python train.py --d_model=192 --d_shared_expert=64 --lr_router=0.00115 --n_kv_head=3 --norm="layernorm" --norm_place="pre" --parallel_block=false --init_std_up=0.0286 --weight_decay=0.0 --decay_shape="pow"
Below are experts of layer 5 (counted from 0) of a mixture-of-experts language model. Rows are named router (the router's row for the expert), up (a neuron's input weights, with its number), down (a neuron's output weights, with its number) and show model dimensions 0-191. Each number is 500 + 40 x the weight over its row's rms, rounded and kept within 0 to 999. Numbers have three digits each.
After each expert's rows: a language model's description of what the expert responds to; "comes before" lists some tokens at least twice as common just after its tokens as in all text. This comes from a sample of Wikipedia text that the model never trained on. Tokens count by the router's weight.

# expert 40
router:490430506508490516469498459448404561552448581444518497539541481564480565510483544509538503574486452448516509465453471488428494496480490501491470485535583433484459479521467555512532454532542510538526533474527470516487530457474550474425456518511538483517575570468459463500511494466469469435484397455511537556494427447490551504505468525419504509514472499453573476512509565494559497528545551466532457516476556445543486583553527522508495523451535455496512453472446567571483527540492537476516412528553482446539529506467447513444501435481534496463438484464480498551529551514547542548
up1:504462448486441462497508520464426527466497522526426530478411540509527527565514539524448506475426469466500489421521483443495489533594555511525421478484467544455552604543546499578453486500505540596508548462508531523500501505441480473483523512513524478445403535489481458548553512428497484493400498480446458492442489527429542540575512503496498485513505503481552488526506540554518503530536496488432525517543543463507502467454395455506562501416446527492511498501498535479578547430538533494524518449473492524583581553484474496461509484489499494464461484479487507476483540551539487456
down1:484450522524562479446544469457519458472511532475563570531436522528507493496494538425479494499553496470554513442480561473559494526474463534479445619586518507486562490472429521537506501519524585460511443558475492503532544524496449584499509472484502503513507497517471494575460528526471404504552445448522522479526504522526495456465516447485491507566508489548464433499458524515525526510452568462474509427451480453523539592475564500566468484497415432567504519541516487538388544458453521443534472461494505544515488493519514501493530478485518528492538554429486461536497567456423525518
up2:454446424481525498494519558523395480568461516486490515484487523560493449507493525474540486516475511476451476533421509523466529450511514570475480400417597430469496521494466502441526436583487479494493501532486549485519480528524488522532508443487493518531482529476512434557517477515522490510503524581591556569477498582541535505510496464399575474515503409502514449483525517448417512538526514472510415499533471503509523542493546523503550490473496517568510482519503587508578532423452498509504475565508515527512549465509504465435477433436486522476470527466491544586511438509530500507
down2:496457465517461551434576542503425580490532493498448524447567460537484474499509577480454451502478435518486470521435536453508558558516508523520556504508529448526476426562533506538429434505570560420507521470583447479493495394398454540460496509539494438580502505460494487508518465544565532472578487499553530510455469490473498494475492493501534428491501573572454488475564511525510405586507498455469472518498510527535513490507461526471510511475501485519485467500436503586538527510499521491540469453542500491538493540467460481501526488469540473477413470479452520539532478508553537454
up3:443549512497473431501478429471434473493486490534570530511552502532502454497495476446426456492532477495525469512452519522529602514506465484525549440417513484461475493426468510505570503552558516513499562490500465468537545492424482493440482508487576488498433470601556415496516562500511501518576486567531531494471522497481488493499538483477548491494475421498485546493500491520524572516520536418515470499473417413477539448520458579444605525471474458593492521433490547497513424491543526471508494514523474520482543493496499459525446470555551499520488514502467603520519482454550507498
down3:551488480472507534465470494472460542517514530472482466558513527574486476511402508523577537522461494471508520524490564515561627532513531563571514541540522476508531447497426529515561416473505524530385512508531488494536538462475457512475519513513560455523552519455441544568497532436496479480542415491450528499552500490485502467491492500483485458456490514527450456505467554526526469482491549503466499444455521521498484569507547485489526528527524538518416479501404492510537502482424544459513429488598450452549494493414522526445463537488492557479478456437422431486525487536498518556
up4:458483537474520530509556489519455568484484528473417478524504482516517530460546464514535464530601557452508476537498491546483474498493490504509458485508498430547469493518425529487492525477447471503516444525491472451489435396541462511450543564577525480481442565463473485589476444512525446485541469528502509525540537439497587493477582499494486499506480536519463530525520585441451506489531493508510511512447578430536405439435505531543449513520543488516541593427496503532456551526480488497491551435511491534422536482487530594519523479494498486461474511544466430570461468507429539480
down4:509541557514497488458516549522485516465442557488423451539507506474520506577485557535501449501431489506418553550479510480548555505518487439448446487499416515441483522481571476532417534533452519523474529492488438531552517463487531449521499500519496549477520505529510474509508532504510482477553532480485540519512522548530496561501480550484505503503537492487555497477490475501536490543474454589481466525530488466514527576467427450413511571385492528460426489521478483487487520518503492394479500523510443453524566522456521467565443454518533542464427488582526563485613438574454502457
up5:525507549440467442480481531462401451464480544531465518428584473456537495503516507529520513493440415467452450444482466399503490531502504464480537495505510494460525538432518481494475542498502413474508531496529488541526497561503509441497450533517495523461508556489488518487563501482475478535523460544477534537529455424486506551601515500502424508527531467471546477481568529463529499520545507490523528509528436509497508556481510444496646514465503534501491464447477472514470511585456554501475463447555528522497548416510496503423480484577543498501442518508444567531404522523495454585
down5:545544495540551499405532508466472495505467458461508559521475548476468483479461514549485470496501559520526548467511474514522481535542548438497517589527496440479503469510494457467470535538479522527450542540436529454563512465486455565495535472498505503518504456435452550513477470480537552516437543470525461497532495561502479496529517520570538551397477514468465461531501511403454473524539500499462505479514462459498450527518548499475487535550472546474480551497532385471433484499536420479427542502489590483588577498521580465546540458508378523482494528502547449460539442476433490539
Description: Verb-governed prepositions
comes before: " the", " be", " a", " his", " have", " make"

# expert 45
router:509477498398504493466507441551463500498518541437432593536493494532455591405518537477529462512492500482547564496480507529474545500481540399552433487510485502509538548520459467534534439514506497552529508514531421542484507482492534498573503503541504498455505515454452476460498412467518521463468478495507414498519447483496567568541492512478579496546452441479461527547569479504479485553463504485446440497458446440445394623481526543518519524472527529541524478522530549568486481488493541491490427560528488536501540493477523534468506458523536514485472543470500516556446485421513515457
up1:523469495473492466510438529465463508497545488480491480534499513490459476483496468485508404516480580535500539478431518472473522473457439457483426518533568490526515570465408538508462427458504557537510486477505499483505438427469530505520493547519526583510453532483488446548500499479597483521531437428520424539413521445518484530480433483541558543514540506465512496525495567508492495547448509526580573464532538409460442588497519472524567490460454500490532503499573541497543501505490555522470552587485531419522545471488483494448503470448496473460550523516442559516529550453550456478
down1:507624448510482486462556485407542490466504462487437512446500562526471504497585500518510503477441476518449458592488532523473462531503465481567559472453491542483498498501543378520449565524477513484514494471511553516486520476446496428564483428561481475417496487472416499534517537552550481483453571478485594452491540496460497485499509499519470497508441559470492552495529457495523535542528448479485530499547532561527492540468466425509538437552506536494411538515498468516491456462543554520518504481465455539539468473420497487528500556539542500566531494471526470436507528556453453530
up2:496483571521502528492475465510501548502522543491464535450535521426527545492541524539501425515590548503444543497427505521477459467472542476460466540517459468549457543388471524502489478478454548482499484511530584514460481451562458510507453486509512534506513503500546547542479436559522482506499518548530480461476539479520472576564492540431459488485500522446487506520572489463398444481578460487491576556451522511424516497533464463479533519661442522527515503509496466529448471462507477482549429567524546489492497500449489515570468482523441516492469433504539419488438529479489468512
down2:534594515472455547474499423573532553519501457541565477531426411482484461522503483522483463385388551594497476535496526496570457483500476492487487537510474564535487497551433478486552492420481507496408573493369461553525523499501537458501521565509545518518495545427488497504463451479491517454507462494576457539526505461439531446520533535501493489499479550562459498517506533568541545449501484470503470494521437487543479583495496514537525446436493507508513500485500489546475512503459465493499541424469499496511533483460529576500499481548473479583485529519476454558483481515511532488
up3:476514519501410488491587536465499427492518544467511556562473408520527479471547526520520498502526493468564491497518463506478529425438524499489477458411504443548435603535505523476496473546444454464507462522519509467498487486541510533462424491524464530439489548479486413531533477463484498486557505466513438551491471506530525578533451471510513529523538367511497461526532516497545564510549504466413497560500505556495467448554488511500532512494485510417491518477582509548544502570528458517487409489547547530466467506513427550531448522476485558475481529449495435487503577471485466548
down3:505490537435530549501469532564482461573496555497502467561502476498514499482499600479471486441569497559474544532527460479435464474524471555499504447559482469481563514552441496395476491503492541552555567456488483432554474456490525553445528537497430508449436597415532527489477479520465470502452520535503490506552527444530507527491472450515540507444498523483570525472501532537485497563524501542528534477528541458451451496527531501478484462513529510560509466536465483478461606529444443568537493468431513503449498492474476517466431496495458449569555502512403484575486475516498521421
up4:518402497451394521491448563486478479548454493530521538524459475495507467563514504468505459452514527555486541444467526434504608505477454467487465480450495471482505471509533488481464507543465513533520524480518499498533518478564467474519519404537433434576541521530443508510550547512516453503465370462482494493481497497534512467487473503425504594522447426497596516515555529515455524545545526462460499553547474493549466529543538519510548502508411461560494487502525531503537522515603494498530471515461444497568504526466529567531520492502520433527508521512418455524502512539478588528
down4:504504415543476463540485456441526476494479529605466578475471565546529508485483484491540554472605454462481490517537434480470456479498497527511464459520551507439486534507456527488484530511460431541586489501536571495567558442485537461533489521504487516535492481449477491585530508477571526451595456485432506419521485536506472499522432508508518535519578539498566470437518556477536477429519407562571491454486550434471498458569511464535545574539446441516486535509458506509478497547470477493504488485538488507474515479521473447497563539498428507439474510492521510515532493541529554452
up5:518480512414478472481528490511485476539478492516537469424502479538504483426548556475482526557509531531595460481453578536471458537452495539521510520556473459498481480593518555456543524533534405485469466459531405596528453491487491517556521467504510565493530423501484418396512417496501426518461492475453512474534500506535469460473505469521456492532428524541494530469530524451466439526444440481545508552433536476491489459552505487556464501592496524531484485530544517499517461556449499473529484572507523548497488500497553506547572524456445511520547531470521541566527503491528509583
down5:536469485531526430465497481485510432454417506463539508497498565504509550509464529504526454486445496485461483498505533515546498540486514458496481488533520514591569456471520478486537452457484519495419495572397548514544507546548532523513583494502496441540473477514482449533488526500496482527490498545473524493434460481535495514399585466555425555518537498542475467526511528466491509437487559531497544490487403550554452527529459444503481400490423536500518543440440477465512488536580436560512484504516503539492525534530495449548435494586467542469564552470465578496571527506448480513
Description: Verb suffixes -ing/-ed
comes before: " to", " the", " in", " by", " that", " from"

# expert 16
router:497465438476451515456467470492453447540492491455478579529493479572481606488529559503505445568470529418492452488494479608370513487503564498504528532553516536471543500496477560454426500461497515500541446486511475509468483496498571455475506462516472562569488572470465485518512501494424428412497414538555485531479481516477575561481537460459535495559502477495533518533526547498458563528529552528431576467470573498507452562531561519476463539505465515559523509492516511529465482499464518510477477503472513562481477496541515461439490432453508456510467565463507514504467489508525560471
up1:517461476522483496464465367512463462553473528494528488513514467505477558506498533509518456543584479465443476493480485525439460529523549501539460480579497437484509436479488485456377426458567469528533523510521504590444526511515464423488567499560531506516478519446487521514573477500425456532494440484446496550576525518480531506556493473449466473593499572495552482437553544502487528491514430523446535531514543529458500507551497551444528513509520477498506487397492559499467550534494495504535535473514519556442549509549436506491521485495524527468482501486426458477454540496593465482
down1:483516473475523502460524545451469441522542496581518519493516485505499516448516517495432547455441481458488533529534461499514424465473562526546503461534475485430526561442419562572526465417511443533498545494450506514531486571492557426525502461479518520519487501531453480509453569531566572516531525519529484525527496521494448544516459499544554451484492463527554476479515523451512519462575486478446518553470435483528483368505476509483493596495504469463514506530400469497532498531468460537558519481625496517507491551496476443433512551435516428532542465512544519453475470542524467535
up2:554514437528529477506472425510448493464505513525504506504488525519402547453504469491450532575496491477529459521577473543458517467450496487429445462524508450540482549539499528539451441489450479463514481478524464509458532561440495488493509517519469516497529519509448476461516435571417447453485523519546503536521445485518565550516518446442485490546512556444472515449518479547470488485469487466462539451461530511538484453537505494524474549544507507529452567522484487517522462687460496470481487489547517511425553452536517464517520527543533474532526628478457558486455467485487598457
down2:509501538510513562498496493491458435494570555542513574558485457516532517515476508424505486419499456463504468550506492481572493496522516590538582558500498589464577523445474541507520481422498494449398510504445516500515497509468461505449544501448478488530501570543470513511499510541554461494468475457561495491537487558510476516553536443507490495475516442460432540459394516488469507541495562491517510412442457508482497447428537507564491524556524489477558584505508468505459426478530505505461500476581585551506496484467474447455505487492487480522484497473467456528513534421585544443
up3:449509481467439508501601550515502485528474479466476455469606441544472587480529498440513538572519551556535498452513510483437456454572516510484516431512493512508453551506437528457442450446507583485505528514511526509498465455498541526451460544453583562515497514528484452482438523451517474546477417454508572523486479480477521449486510483525534596522456474532499471543524527438492564557490492519435518507467559526498434555533489582454479530470484534541505418442476518450503408457499495514519549490536452516423442563518530483544516520452466434511505465509482470498525500508486482550
down3:482582491541527501380552525504439503487493517445576496506503538523519494552504471519416484505454516561526478491452543439470526511461535463626442493486558512525481492551443508509510561476484518482568469499560497497446529557529503520469403487526484475467476484465464565447485517520482518525453513518432463440480588464516473516544477514503494461485529462475431483476499442474556512480471420553592495455510457540507529534534440524509540451478505459493432544492540463447525510539552443444519524510428489413551523445494502582510565522492450535528571474535536490500517550500479508516
up4:462468516469508456464510556481507425541456505474449488557492498577418538470502464479478525529525555443529444453487483561440503454488504490455511535451428508444483536487510461547471513567504530485495573486524504509540488528483498476499442511505503493492525449529480504536483504434483483488496495494517472456514482480546528505519450544433506510554495534485459468520501431557487573473442434521519551500455534500637508495493541500572491549457419510522474585514556507550487568513514513474504463486568477541535458448580524518505399446488488517469480526597603620493505452526549485472
down4:431572492547529584480510554462526481533520517509589492502468510549475487552543458346549510433466517545532505473467441511446508517496464504506468475575525541459447469485531492466473494554492499484538447493546522519435503560506506498466458458473424475520481501458484490542515452486501458533539527533481461473553505481587493437569508513499470428457494490470492448420476510516450538505413534519449523565505490498564534558473539527573509493407491520505459478523517526522492501456521494459577607519512542476530464546524509476481419497537407533500513504540476497477503565489565488455
up5:536537428539570427499536455515521528534542458463488491453494549530490522495477549434545460570473543459481532549528567538478499451571490483497355523502557486505420502459460564504510511494534501529499523447506543492502476447493502504500513454547488555501484538501442421565486542499620565502559498425484456471492529468488606436514506450598539457511502424523468505568499488426499624506494475501433521469455515457483497463485505484512487509478530526519515456547558527487527494466534470483537503475489543505430447564533472505505541466463464490492526461490533493540496526486490488463
down5:460479520464548519427455473450453408443475557529517522489555495441524494455492573582466494556535513604506504492489493473569573521450484484487586472506410444541515467539530500478524438488536528513475524490494494466487555478457531507507541529486460470512492542590491457445488528519478499491484458479531485486461492510559438501545484609511546526517560493494567463435536475490509521405486537579589544505484441487497446544499467514483573453484524481472476486472453531474455508515495468532480535632524502425413504493456540544456478481558487477525537460478506514503502519511540512480
Description: Prepositions in affiliations
comes before: " the", " a", " New", " his", " N", " B"

# expert 53
router:502482500509493537435522505421461511482592502460485513488479459545473498525531485457489509529453518453501527484458491543473575519568562468447485517466531459494488446503513485498496484507527481489620458396512461487445503484466591418469545498562549527497467487580409473494517503472471527445489393505451473527532520492412574516566445517479480494569438521449606487589552543492505503497495514503501521479469516468560451536469514453521442505500498502491545560481524531542490549518501499552510481473433456509497531480536506524466485458504565448480394550480502543550485504453538550511
up3:477483504489444501469444572462476516490478460526510544451531432481443481529569458598428522511461611526469490469440481481495555474555518504475464481498432528465537474542529453386477472528495509485517475481496538514542511494499533469608533556507512480495460506414445514499569474496440446470549470538487513519502493528550514568605527495487505520489496525524434469503536489448486488537568482547480521572519542548551446551497486452453501540477528476499403525490500479528433498516437578483558492515526547510422533458472484602436541492515524493473523544469451460500513520505537467468
down3:485485555505421535492543556515465428555526460607505512527525488503511464532462569452479514458452548549458538529555491526527510412452485495529552458499503486527468496517482504494517431576470548495501502537499446471480474493497542524508500419502457563402494477420560502507503585476522527491564540487536415560585542387550539533506477491561542456505495526489475450520503506455518532481479442468527561479515471512438478468477463520494502477548535506467439580550509495499500540484536486551524448513448504433494499549410550500568468444428478451529514470494496490424527489530521520491
up4:535509469483484501496545479451485513535565433525439512475401478476432491479483495399538485491514524518485567475474535433484537413549512472576404496542496479510505488485454494554489496412536502475515530500502542435503559558480508546531507471569464489530505489572492505533526464417507469489533501532455523502491464517529527510510484494457488491528395509544488505510489520483494378523497501541488573478550597528555519503518486492565470450542492483434446442510403521539535493479478447494516486471542469456498585478473448565461419508446492476483505452548544499566558519444548505492
down4:442587553490566489485522527455451499531437481599497361552560436495494524532501434480509510472552488499460495471507529587508504482521534547506480513483597504587458514512453550504454537526515576537524480413453543565489509544494535490486518527490440527486498473505453508487480543485506500503459448510452503530532534517522465488460516486490501484476473556438477496565517452445461503445445446523460537473520498511560527510470507568475511429447463446474525508497508493447498512520522476477500472474484604396459447536502549466550517511489486500509570532481554509512580428545414490514
up5:431518498468494501502448411409485503569554514527447459528481523420514559530477577478505471492507445448586459508483535549524573541510435450406478538479464498525476491473477447526560601514452535547512537512514474473574565419463448565474504517521487500474467527521514514542485525412504489459472512476484576425467503433512507447523546519489516504582493485488507548542513474515477554494508547499518498514455477494492480489467476520517487505529456552517488521434442491554491518432538463453461463527544474488521477475509578535489464506564544492499416520496543468566424452417525481460
down5:570525456454380458523524506492506549530495561621399471428552532458484577590524527413563528479449536487522474457486513510485458513533517478538509512486494504578478421500536536513556546505526477514521546522459525448445539484525496456490521505493527519474576484493500434519478529515549532499505500578478564518452462523562565452528515500475553556488520532388519461513464425481498547421530477507536434499492446460501535487461507509521545451515531457436492514503485414511470417465520498461529417493516507460530521480504480506484483440541525550488490480517454508452485498534525512494
up6:564474496497504511461468502438490488470496569473503473513546495525529465507411572427519450537501471471474548544544442507519564505544530466446516538444487532497473534474459472475435517518518468572562454483499477531489569525509498460469480468570546499515444503564497519473549516491509527488445581462460498482464521467443565498449503540505492466497514486513503377502479473527535437514514560469505505507538495452535504463493469489490485555515518448474599486489494560521481521483554479616475398539426493436532569466511524512476437521554568496462462476423512537544427514489525612497
down6:469475497490449442416480518572506489357498526499438478556549496420541518455428473454460474486540518457483439501487414496585491460464474426528522489504506552555531463464483474487517506571540491507457527528520507506524565494525468483487512483514487453518543492505547527541485493464561543521491515438529521501400484432496531486536555579527565518510522515506515476456524531434439506475517443456516536534542493539487553477466499477455503485536493525426503533546517471555505481446492500496540516497532533512487487516492453445531434432490495574498609506500482481527495392589525582534
up7:499541432430465459473442526514497488477594516490525485503460528479509531471580490502436499509490419512528481465517494469490533530529493441454481503518485490501501482520542569522530496483481523583431460461504447515506488493497478513476538531562425484493462547504512451506451510444555525596478546525530480501479507476456496475464529468541553510494477503462450578530391504515453515598460490415515521557466507492545455510467413524466499507476473476509542499413511531548502535492471461491549436480493495498523435433545415622505544457520544499466606545464510556521418485548489522545
down7:452510545516514447530511395443502548467521502537440522466507592503417528509532492520541617448541533491503427514422514510528474473516506514435526502420508487542483486473519634521550549484475438492517519568618389510437532425513400505461458502532508526487451512460459514514463523469486506460473421492499475479452543531537469482541501568445527509500473537543433539541489472500464478432557515484497484509485497461501540513481559474564547545452491515483455482543535498495502418509559464505510501457524499539511456527500508541498526549485531544528516521467524479470553523520482499502
Description: Digits in numbers
comes before: "0", " |", ".", "1", "5", "9"

# expert 50
router:530428565435456541443549496480479521492522502466446493496476464537541502473538480509431467524458517522534523547433524448437544503563529499487467503511553438508497468504537438491560508496548502559571468437548436515483516518490456406492560449519514452561436475506429496512578455514441554405503457465469485508444482523450546503549475558476488557568444486464524448528572570510444558463518508471505466444510518516520536574501562424598446477437482536463516502551512473581508486520542519540492522469490456502484530515527487547470489546471540413533475492547512500532503487499496474484
up1:479536463512524456473492504440488485494534545469465512540435464446521470515408528506484483504529540571454506486521491473497504469568471512484465519541543497405542564591509505542549478512502643451522520474545437470456464584434481452469455478546441526583474477505380506526525464449492473500548468497553509503492514468462503476532529458510499479603537416506555458502499505474519518452445520530545575565470473451497461496532570511474545523480493435478554517484483557539489498492564507540487476488458477455519456508524469423466442521577474538525489488485488524460450479469550503537
down1:487493544507522564485514548479505507516518500496542475540516503500511438472435527535554454517498461472580482485505485509516448451418479508468495544515496500435539490430554546556458444463459566552489436472515503446470488476516478459533539510527498463520473501447485530453433538487544584490556522509470443514495513533469517492500505453482468548587561425533548483519502542586514479486468467482556519463488446490506570529453465499562459439471518475399616520601529519568521551577517486424446463486494570506456566469522470510486524434498487544492516474456463504513495480394460473492
up2:484499504460531542455551457494496520507492517528522582493601444453517507478445442475467483526471512539551524500492494509472472497511530507422493599512548442514513517423501460522524515395508481483514557524537455485499485577488509433531488545508494488522486509543435553472516424509466482514489475522435511470498468582458515541474561474392487466527474569516586532453520477544435505499488496508484560578476532484539493558515462465471505488510515483582435482471453453556563516503474465436522470561475485495486500544544533492484555501546558502449533589440508425499466410425484470461
down2:471472417501559434475549439541473593513439465575488513497498459528536511546570482498521562501564530523488551472468514482570507599528568498528471470443543443520520471461463463483462524523498488493490502560472492514510519492512490436413465519502533500512512476460466487424542518578447510501486478489465467515501456495467526480521510441546434491461549461457514525389515518496456463542583473465524590516469496513486413483518567550522511531556529514494500489492506476513506567458505460512507541504512476473481456585440448513590474386481468535488514481442555511490477543511586539500
up3:573466466414493413430553468506477497524534486477506521444517498545502512456583489463462444489514585470499498502534536465520454461453465465566487527519496459540532510490401515528513433527487607532555474505528476548507539460484517514495438510501533514529476511553553504554538540515449465508476520504501507528542517499464523521451492536489524478557481589539497482484437522407476472555559482545506563463478444498439477547462495521437531440476494456477566486496561581538512496515478471581537523460464505566418520545468546502424524490510556486474429515513444476502530530391541501491
down3:511538530528597516500545467532387494490526500485563470505394524552526501537544518506475528493515501532488454517500498403536488466504473519514481486521581550559498507491533431485510493519550543533490531445489470560527574542513535502512512493510508464480513446477514512474450495551483507511466522534491464481473459488581494486546503507459451492483532507546516498478497451508489479473533379546506475419477459520498526535511430578512490496520479483537440621526528419473450506539516424486464528488524536509538466506458581498496602419469394518503552496404431515462444518513529459488
up4:518432503515484487480492495478484478489484486472502503551508545470540505434444476541479434557473501481480505508458526441476528511481494487433508511442458494458564486517534466461520462544516501541528397504535518439548463428568471439472439500512495505549440497420511447525563519516560486404461557426529522479472507438505526505527538532466588577487586439499453419550505542535546525500470551491545479512498500485515492577476532455555518523467485442454547521499538487553468505449515516556509436579492575572568512422542566523556515462470510471531445511457543494527476556507468472475
down4:481526454516491559443496508548477551494452461436486558531528485495547500453437494529525524547474519476482526512500476425467461544459494521461493533490468489533616523615446526487474476539450461541514475502499579505492398552497424490499505573437498432478529494471553458526495482524575425512463582503500510510495477516472487514539510540487522545504504425525507502486505485478486504484490475469521564567585411443510518454538482452439480476465517468513511482450473462536528463460447484505574445520545528462606524474593544447493487459467531518485578520460574464510457446492500523463
up5:548485443483462426474527572515514434527550588456494573473538498464462544493499464532423470438515512546523483513539542500454483496526564427467505505519515537481383492464505509505487444519503522553514436550522457508488531530557500486473491484505476548515499572539452423487517496515542503490502520563585465503485539496509499516414488502486484454463438564467513484456436518455435491551472446479413448567518477496446464567534459512463590464556499507477560436528568514492523515476592527534503491518511475453462487548463509467490456452561509547560478444479525538479433520440485507544
down5:512479520494453543438559432525531555501542584540483533466603438472570552456521416555527471458516459514422553504465519456479443535486501459549501457451498438535537407554508491497500471484449545521496512494473450538468449512510574505569502487447493541482447509421540494535515508487524497534516512455501496454541556457496486489505511453521598508426569524552451528538524593495536443534457538504561473489543496530478493472536536490504430504461526517489479504484512515486533524515459551568438505531442474430493503461513523483505431525487497455516471514457554536441397507527538435490
Description: Table cells and "altern"
comes before: " |", " ", "|", "0", "1", "3"

# expert 21
router:473470453456470443469511447441459504536473558432442530504478495522488539526555559528497500497531496483470465452572481485410584457580524479537443445504512498439523517495453423456542469538585517527594527511530502466527540514427482491434509507549526517507478518470448496515480524469436510461481475478528461515436443458482593520599538564452558496491465513501505456546569478515477511449433485484472497426518476411491542516508498512526488532494474434480528543505540533528505401498547524565421492458558500540463544514476510526465476465542576484488515556521574532520474500507519515492
up1:475493506493519528444513468498445425505495502533554559488422507483517542540475485427453429544427504505502421466513532516517492500560552429464568479445537539506503588505406437483538458536481484504556478490552465531469572541529501460413537486572482510508482543453497487485531489457497543478428439491448464507551478504534544532570517446476526492565503517505550570498477469482492460540507565531503433528483518466544508478477558616568517512453485547518453477514450453529484489489461579491527543507465481507494471571509538544551400521548510433508514479495453473532458464481447477473
down1:464462552464493547462524496479495455486519449507479543521469494488512520505439500486502456505508473578590482539471494568477495425508533515431538531470515489484500453474490487490455483502470491436559491446532463494513502524580442442509517503541504484521471566479489495507446438500476514523603506531478388440536456494471531510410486476522555520517525544461551519511611557455443411500518528552461561503436498491456481491520570491512494490493550546496500472506476596519601532523487546516456489513581448517438502453466573424512469488432453447510510524502494455487500468537563441563
up2:472493526487559489464557560481511495523473516440452461522480557524505561473565487436518483546491530486442470548471485480461529479565555498510513470484516398476523472532512532468487463528443515545532533504526459488499541504561438469444536510518567516514482568527416527530479495517526487505489495482477451537487519531470533537566575544552543467516524556458483478499528440436476504479445499433443525453401510502480500516451497550505532439492517413480479506533495605502451447423525435501474419489509540433516576575507466526476469540532553440437521467502525546498414590502489508560
down2:552533540534512508484478502531513464465472567489516452521476478445480490462470487507469444538560458560445450455548471478506509494430491496497494489505551533585452594515500547514474506504515540497508506462471482483425469495593557554495447508497434536503429483534448495527506546504537493536570491467496553468506519506511468459440464491505466505485476524491498512394451491509480556509528450430523474520542508580519465516557395508551568555455540567471524460476461472584464527471462554422513528530510403501580553509471465550451535442558532516482431447547505509490506423478515549538
up3:507493481481477500441485529466440472499478514482522510488511486568477521494468480511466506515545487473575510471476537536501427485537526440494547492516467588493466474480508540450494513420597540560537491498531496502436514465456623490466537570526452534480474559579485505472541471458475496497489534496517481441461510477463522539464493483504561492526427483526513520534490488533506457573468585503537591469487595444475465531491528507509514564499494445430440450476549619514524455512559488520462530570450503465467489549558559476469577484534470546484489483400484446553498464458525518446
down3:494503495484434510475512483514474522497449539519525535403463517450437566488535490508495484481552506477491424432499494611538541480563537499484540533453464453429487521497538489503491477495582480469479426480504496455547459479510380469463560479531527496517503545486469495553538483438530479520489489455505529499487493486517578507470455432457543546548524591486425428527444524518479493543499426452478468554573524511533490415554468498537512540549499483456592502455539523477521511502513452511490552477607514544520506469515486495482500453459557548482516437538516546442520518587475566520
up4:541526562443467526468472513471537503571464481500433488487524569495482526472512501498487406539529496456488492550478511470511513505517526478489530517498459520537521524530562574515495405526458525522498452495517515478511535459503515516503473515484510498521536535536425458513499519411509449505456523476584402455481527462473552475521542521501528497519497488469453476528560552478465478571443518394485470523466483478473433543523440532564580461506446532525567531513561592516468422438419470508443561500480497429537551464515502601463484456507561407494506459498530526460443450469542523541
down4:474567482550529541528460509530510467544519505553502529560513487529500455536506520507466516504523487478465492424533453531550470497430538430533507506521516569485518452441492512470438448534546523479480452519479515493544502520479561477550467468486424473460466508462534452496388585486528464493557536485482506533558545519437490494509464549468506447535515467519534522458490454488531453488516432472527521530439436561579446516509487545496501407427455556441533478468562553529532534476402574445593499454561462536495551523502424494517531505564509506461479467500463493562534508516504590447
up5:555469490470416498446563428436547482437545506438461502465586571572515500454548435495592390540492564448513471549484501480459492497512526485519511439516554494488470532471432493505570556504474594505509422494529499559521505489530503449509422455487576508482529547489481519527548485479516510473506489541543383538482524539512516504485454494494495495494520508454473479503600578510441471532476539438538446486516488512530479535549440489468488449518466530469579467502530543543478439517432517530479560498493500539486552548500493512536469538487515431483484493516565491488560489458471471512
down5:537414546453433451599482505446494463508464477533499491533542474528468479416503555473466510473525485586482463465519473499478508521531555436525550517507547499554509543497523563454505493443504580497482516456529485540482531498502504437442484513526458495570446528519556465577464484506442568533524436438453501453478529467461506511486493454444485507565499475513528531468503556446495583525522558509498487471577468466548575492550520449506458502528499496491595531447467518433572478490511516483427528450589449529444566498498494477469441439515535474513482572505520495557515493431524520562
Description: Digits and acronym letters
comes before: " |", ")", "–", ",", ";", " ("